Weights of a small mixture-of-experts language model, trained from scratch on English Wikipedia: 2 picks a token, 5224 steps.
Below are experts of layer 4 (counted from 0) of a mixture-of-experts language model. Rows are named router (the router's row for the expert), down (a neuron's output weights, with its number) and show model dimensions 128-159. Each number is 128 + 24 x the weight over its row's rms, rounded and kept within 0 to 255. Numbers have three digits each.
After each expert's rows: "comes before" lists some tokens at least twice as common just after its tokens as in all text. This comes from a sample of Wikipedia text that the model never trained on. Tokens count by the router's weight.

# expert 36
router:151100153142144165120144134113142146142141094118136164118135131166146166124125099141108134108156
down0:120087139129124133099102125128144114133137112100105137121147143141128105099113106154178127148127
down1:137129145156131187088100135117113069155153112133130109142143134170127128134124127116128132142074
down2:108075153117110129106104160123146143101158090152094154093155133140130106126178139145091114101126
down3:142149078110117130158117128160135172102115103141150124138125127126178100129130142045163142131118
down4:063155096148149107154106136129160098158180133115134101156152124134101145148134132118124149109128
down5:110117133137129118135125139149097129149167119103112082136128111139136098182122158108122160110182
down6:139123125165131147107123114119127134118076165110112121117085126150119177113103120139086172142087
down7:092130153131133153173139123112124168153101123142092131168093127165136119175126164186128119126130
down8:097119123075144083113157127166138144100145090112096140149134126103117140100109124136110156136138
down9:124129133087117121127134108074076133128143118155091132113144121112122131112113115151122090119080
down10:124109130118110113142072136137120168156130132176136131128146131146171129118136143105124111156143
down11:122144092156144121135155164120124130118090160112168124091117141150123144151117114098098148123085
comes before: "\n", ".", " The", ",", " It", " in"

# expert 34
router:132160143139145117105100122112109117172097116144118117101080150066115150148125120145082151115115
down0:126056148096140123136083093106114109109105076089100158127135147122140127082113084156123136102135
down1:121136131163124150135172138111150092148146155151123150103115119130110122102115123156126134120176
down2:134125171091168147119098114115126098131201140152101184133108137148157153157057105160138109120145
down3:110120138111121166142106145144149098120098130117106123143115083118072145158137140124128134149108
down4:105102107134137132108146075126132109096154155147106121143101168158143108134116169139141118145168
down5:128132095098128148109121142173091188088162179139097122149143131142185107124122144093146119098110
down6:127125115134111141140140120161108084124095096144112142113109119082163110125106125119131075137151
down7:140138121152109151093125093132141143122125084143126145144147163143112087082128118157129132112119
down8:123163119122100112088128138135123168120114151131100134138136113113112155122144102079109130133136
down9:089131166119129075122119103148132134119134126123120131110143125117087074122132095177172101114131
down10:123127153106116121153105108152093119128146100133139125115108117112140098125172120115137118153128
down11:118098111130115135112135113128167203119170132126137134097154127142098108128111083134088140115144
comes before: " of", " to", " and", " in", ".", ","

# expert 37
router:130105141119131123128125166081149147129133108082152132129123116172125164132105135163127136084103
down0:113109111112083172176144120143186166116102139119111115106182163121112106077101110142103092124155
down1:098117163117124199115114126144119131113132139136125092131111092155121169150104148091127113105113
down2:138126116115105116131106155205092110100110145115099115098102125120092134138140150130080155126143
down3:132129136108143136141104160148131116126184142138112153097109153109153123170111116103117099131121
down4:140112136104093133133117138055135123125133138110178134150111098150133098157113173111130119094139
down5:140122133137132124156106125153122135141139127132122100185130102163145079094116159117171161111129
down6:153141134118137108116100168111112162149082126125143172109127126130146105117141122105117169130119
down7:131123166090158154101186117165192096155134132090146129143125155138148124126119097125097106098114
down8:098160125108164121162145151161163114159116093115112151092115133136131133108150121159145117133147
down9:105116155132095173122124171094120161143132171118090123061119072127120126119133146110144113145085
down10:105126162112094133140122147106103194122170153100083087094106107139145122129120111120133089142107
down11:117178128134123119149175155183131127175057093090122142098128120130112117109152118122120143151149
comes before: "\n", " The", " In", " He", " It", "|"

# expert 2
router:149144148123090141124104135111140147091118149131117110126152113111094084118134113152105115125115
down0:095124098136125154155090139098117121109124099134134137134143105090168115092153140134158117144155
down1:138116173123130139146143125099179119128160153139144117096123104159134126123109121132118151083123
down2:097169154149192118097117117163123117152144132167105100151166158144158144129130129145132153117146
down3:167146158136126142130159155182161135162165119172149128114135131141088140158117103168094128127125
down4:147155132145109134149182087137116133091098107155120127170127143102153124140094185099120165119139
down5:160163063133114132172096155136154154134120135154080134124144102151149064088117099120156133079172
down6:141110139118118088140136164123119143124088097112112137126133146134155079142125110132145162130121
down7:116150119118137167149132111134103126106136145138155131106150152060131130112156066109151110128129
down8:127104120082095115114136135151111163105137127173136126114105115082105129147087118105142140122096
down9:110099143160142113096120130086136134124093128133121156152125123177147136141100145121100127125164
down10:128123142131153090112124135129133144169169119104140120129134115143126142124166179091131133129126
down11:150121058155127144103147185114132134067111135145102129120109132111178165109129127137074109105157
comes before: " the", " a", " his", " an", " this", " their"

# expert 0
router:111103133153113162119172106097131103159125155135164118093116148122101164164129091098114118104151
down0:131097159093163117134142152130125117138111107126132152102105113125072179103100091146101121102142
down1:144146126098144090112185091128155104186113100162130095099167148108100125122139158152148139122127
down2:169139147114138118103139116115133112099116152136156167135138132126103167157120113117115151102128
down3:098113133143127155114086095129141144135119141124130074136126125146169126107097142132125134104100
down4:151098106144137135148115130114131168088160136132117157151113101125108145114114115107163103073117
down5:113145160139142096165112153151119123106128130115142120168125091122121110148083146113103172141130
down6:117122123117116136107106100181104135096129111152108115122134126142083093147084125134128136122137
down7:158103118163163134132106155101108093153176127167135134126139140121095143111119127159164155135152
down8:175143117119149168110154134094157094129133144158101156123094095096097121139139135126127116132163
down9:135142117200138141120050115125132145109074110171110174137141102141147146124105125129126119101133
down10:119141066149139145149126124122157162127095108129155110136087140154140133104107107154145109124114
down11:114094152121143117132134133136120141143141158126145133153167113166167130152130178161096112125132
comes before: "ing", "ed", "s", "es", "er", "ation"

# expert 33
router:135132110139138104120132076140104130155152135109157093139168179135146084110119138119121103126114
down0:126124180157139145117093112152104107137128085138148183157167143107194130099111066133131150119107
down1:100117139102139180109105137105141113130134107173122117145141106122145121119137134125150160129149
down2:151109150099135150114144148107129121129143135151135175109147113123098110171122121100142142113140
down3:136130144164142154160107123134120143138210179149115139161079108167132136130134132111096151098158
down4:121146138161079147107110150154091124140169088139130118128103109143119141094109094126155108179120
down5:127107131138141092132080142153105126100119126095137093091133137113169140142120168119135151140111
down6:140131121153136105145110135103107158123104137096117146125143115112149133169105104126109155122115
down7:105186154165119120098161079124110076142104111119159124110149184124121140129103108172123100117105
down8:184164136151156122107138124125101152110100129123101134080121138138121175169115101147132087069172
down9:155131112127142146117117136070142136138121121129115106135117139121120133129137133159131136096128
down10:128138188123090118130148132133114152156079108070135127157141123121100156104105085107131136127093
down11:086138122073125127114167094081154111128157121117147122117154084140118110103112098104137161152108
comes before: "8", "5", "9", "7", "6", "4"

# expert 18
router:106125132128070117094186114153095121142117150133110105132136127111123111119159163105104120122116
down0:128073115128142156109103141114135108130122136118103153106124148143108122140112121123151110137166
down1:111147136129115141145089111140118103127159150118125072146154162149103185135122118100094113128184
down2:091133174143158126151162151116143111105089150108127134077071099122144168113098135153150130139119
down3:127100126144113139173096134204125167131149079110150135101133080147106134138140172071127130156097
down4:143135107127094152111116135105112147088143163148148121159097123107110122115141120169125153129154
down5:140151112123158164128109116151134120102123199124168132122107144086103138131160149123133141118177
down6:118132123131181126064143107116144205096143139132140126122111142149156170145118147128170130124108
down7:110124126142125111130109125092118136137128143126119150123124074191115163123135137165098087132149
down8:128162166155124097119138125130117105096148121168103164145066152091113148131116085145104135101116
down9:147142132138125145094087169065133115097141130126082141105150130118149122112119108127085091138150
down10:122131148148091120125095124145117158133136135130111130121141136184166140116137122131130122144124
down11:135118128135151127157121116090146151125173163126189106142122135132131091115111101132106159127132
comes before: " the", " he", " and", " it", " she", ","

# expert 35
router:097109163127180156109129102140139106137142161107146159103108129131132136142153156116106154141072
down0:130104109090129113151114123123086145117104156116122129110165142163107140130074085137147179136129
down1:148168121105150139109140114126161117149163111131092141124131107118118109172099111137149105138141
down2:132122148105124145143136121115102113129146149173119147112099150132127132174089114159110098114150
down3:147131106124142120103114145137125134174128155139132125153117099164128160121091174150108153106131
down4:129129155130097091087109117131165141113097156097105135146127163123127070161127112096129158120163
down5:107127116134146134174141095143120116112112139128158116166128125175108145071116162126154135139138
down6:119149121134122137085146164110116147121109140138111135142080077126130128134115085160142136127138
down7:113109126116153168093157113121147104091141133151125116128128158105104096102126097105123127110070
down8:154138117129100148175123093155146161125121140130121125125153118080099185167119106125128127127188
down9:066106114123175157128130134129134107100141160153183153123100141098128118079108120140133081100123
down10:131128098142103149126125149170105150121151084161124133099115125121063131105155159123102122123150
down11:114129083106121106125158124077136144143112122103122113105090105193124156128090129095114133138110
comes before: " |", " of", " was", " were", " had", "icip"

# expert 16
router:156156127141118150139131131138129153104122115118102109115142141113098096136146102158134128151155
down0:099119127139135164118099133133133075143176110179111158123138174101128140127154143114095118130117
down1:108076158148156098107098089075176123159152123131148157125131160153120165105144116183129147147095
down2:087156147101139113159116097174124131146139095131117124135120164088104124133201155165150097143111
down3:106122119139131147120100146121119151127122158158139141142126126145127137124082127121098129108106
down4:078144188108141097127109120160127114087108101150129143161109108127135140152109122149122079133163
down5:116114116148140125146122104143123155140122139139116144106125122084156135089103099127153092083133
down6:187096159132075145139118160131138152115099116123139170112128110127109124128089096133139114170113
down7:123126085158106102154150169134108122137135064171166119123120123119144150105155131122113139133096
down8:131119081116110141117142131139114169140127146145078171155110138117114127158139111083117110137136
down9:145197121135126119133128143105120129142113116139140174110139071100101146113127095144118133152123
down10:131144130136130107159137153161110130103130139153119153146122141110170091118169157093101133175161
down11:166124159162129132142110197148154167110091147083120089103157112157119111117118155132144123111120
comes before: " the", " a", " his", " be", " an", " their"

# expert 23
router:142119169127175132115121129126129103175134139160155135100116116109070155085130141163117149142087
down0:113064123141140139124144059095137141113120084133081144097162133120118149095097118130125115100142
down1:132066134083101158144116149146088149071157121115120112138136114153120130135112138146186132146112
down2:111169118111154116138122138136105113131079116109161137115139109115128114089157124128118150146139
down3:138093163136166136104133093130097096168145145124132144117133127144133133132100114153121127110110
down4:120100086108134101111138169163157137084132121146145116123154142130106147151122167117120138102104
down5:129141118170104132115109148146091152105070121133104128137110120113163122145084109140156118111113
down6:146139118152115124171144138155124165160083105121135176097161106116181122131149123116150135126119
down7:153122100149126146137105151146159125152124136101146137120141091165120086150105163142149134110133
down8:107139135126130120135120137106110150089080100152084108121106174093105102127121105135138096180133
down9:068118142117151092100156132102155121118125132146130165100157164094126144110130125107128107102123
down10:138135136137137149117084139166128112130198131158151153116181128063105170083125130085133165133151
down11:129102112102129108161124117137134160105123164070106118068155082148123118095154137082158137136143
comes before: " the", " by", " to", "==", " a", " in"

# expert 9
router:131105152090149114151146140120074126148129126118127147085128143091096168139153148154089111129142
down0:141077140113132144143106113124121118145118083112088155121162093083127108077124079144129140109149
down1:115138100068134151134106099142149122150121177148113113144138089136139192096109125136100158141086
down2:109125117141177084124135109132142108157102129141170157125149181131092180106106110193134110162136
down3:141101117152145128127145103181153116108146155128162155121100121129147112158092174088149091101112
down4:141128134153114121124152068157146122100119083158118121154143146135143161112126095138144135143113
down5:087128096131085138109152128143121153116161178113152127144118138142186125099056079131135136117135
down6:084100105119104121143158156110143116157122115119114154128139141135157074101132119125082118151106
down7:140110148115166153123139126127132149141114145110126115097147134115101103121098134184152152060151
down8:100125116145114112103196153109093108150143096131113118131125135105125164112134131125105075172131
down9:122131145131090109092110138146110131118138098100086152107114119129106107164134113142148135116148
down10:090143119119117093110144112147109143144078121156124161128115160143134157167147112104112158113168
down11:160150125118149125097174162140149141124126119107124186099142151181117078126177148145067134125152
comes before: " of", " to", ".", " in", " and", " as"

# expert 32
router:124160123121105153117136148131101100137118155151122125150114086093126125178119161084141135136102
down0:105090123095151148097101153064111119101111122111109160125115121134124137134122097138119106130099
down1:136185139113110112170173101156175100112148130175117101091124139133118139137151084147164143109107
down2:153180206105142162139134118125128121137124188132122120091130168119141141160138100134150122093139
down3:151154160134119117115174146127103122161137091137123155103114071130128126152093141118139126082144
down4:114153112165132138131138092117132135070174115134099107108105142079146135125119088124141166095135
down5:112145092110119128100115101193138137130127109111136103078154138126153102143098110113110157123121
down6:132116116161136180089179161105097120133152132099064131125077113169154133143137150117082118147122
down7:129127147146111156154095144143152131146114111118173123113178116163132142119145148111143146129089
down8:141152108111106134124118135164101132095117102141082157135118118116084113139079108137116122125147
down9:125103121138121127149121163124105153094089104146177163133145115102111126121119140142145131110116
down10:117164128185120141122144111123113154131154159131103105128149141130158117111139119113093117117151
down11:147116092163098137114128126087112114120115168099115130101123127131120134142148125156120076091108
comes before: " and", " the", " which", " but", " a", " was"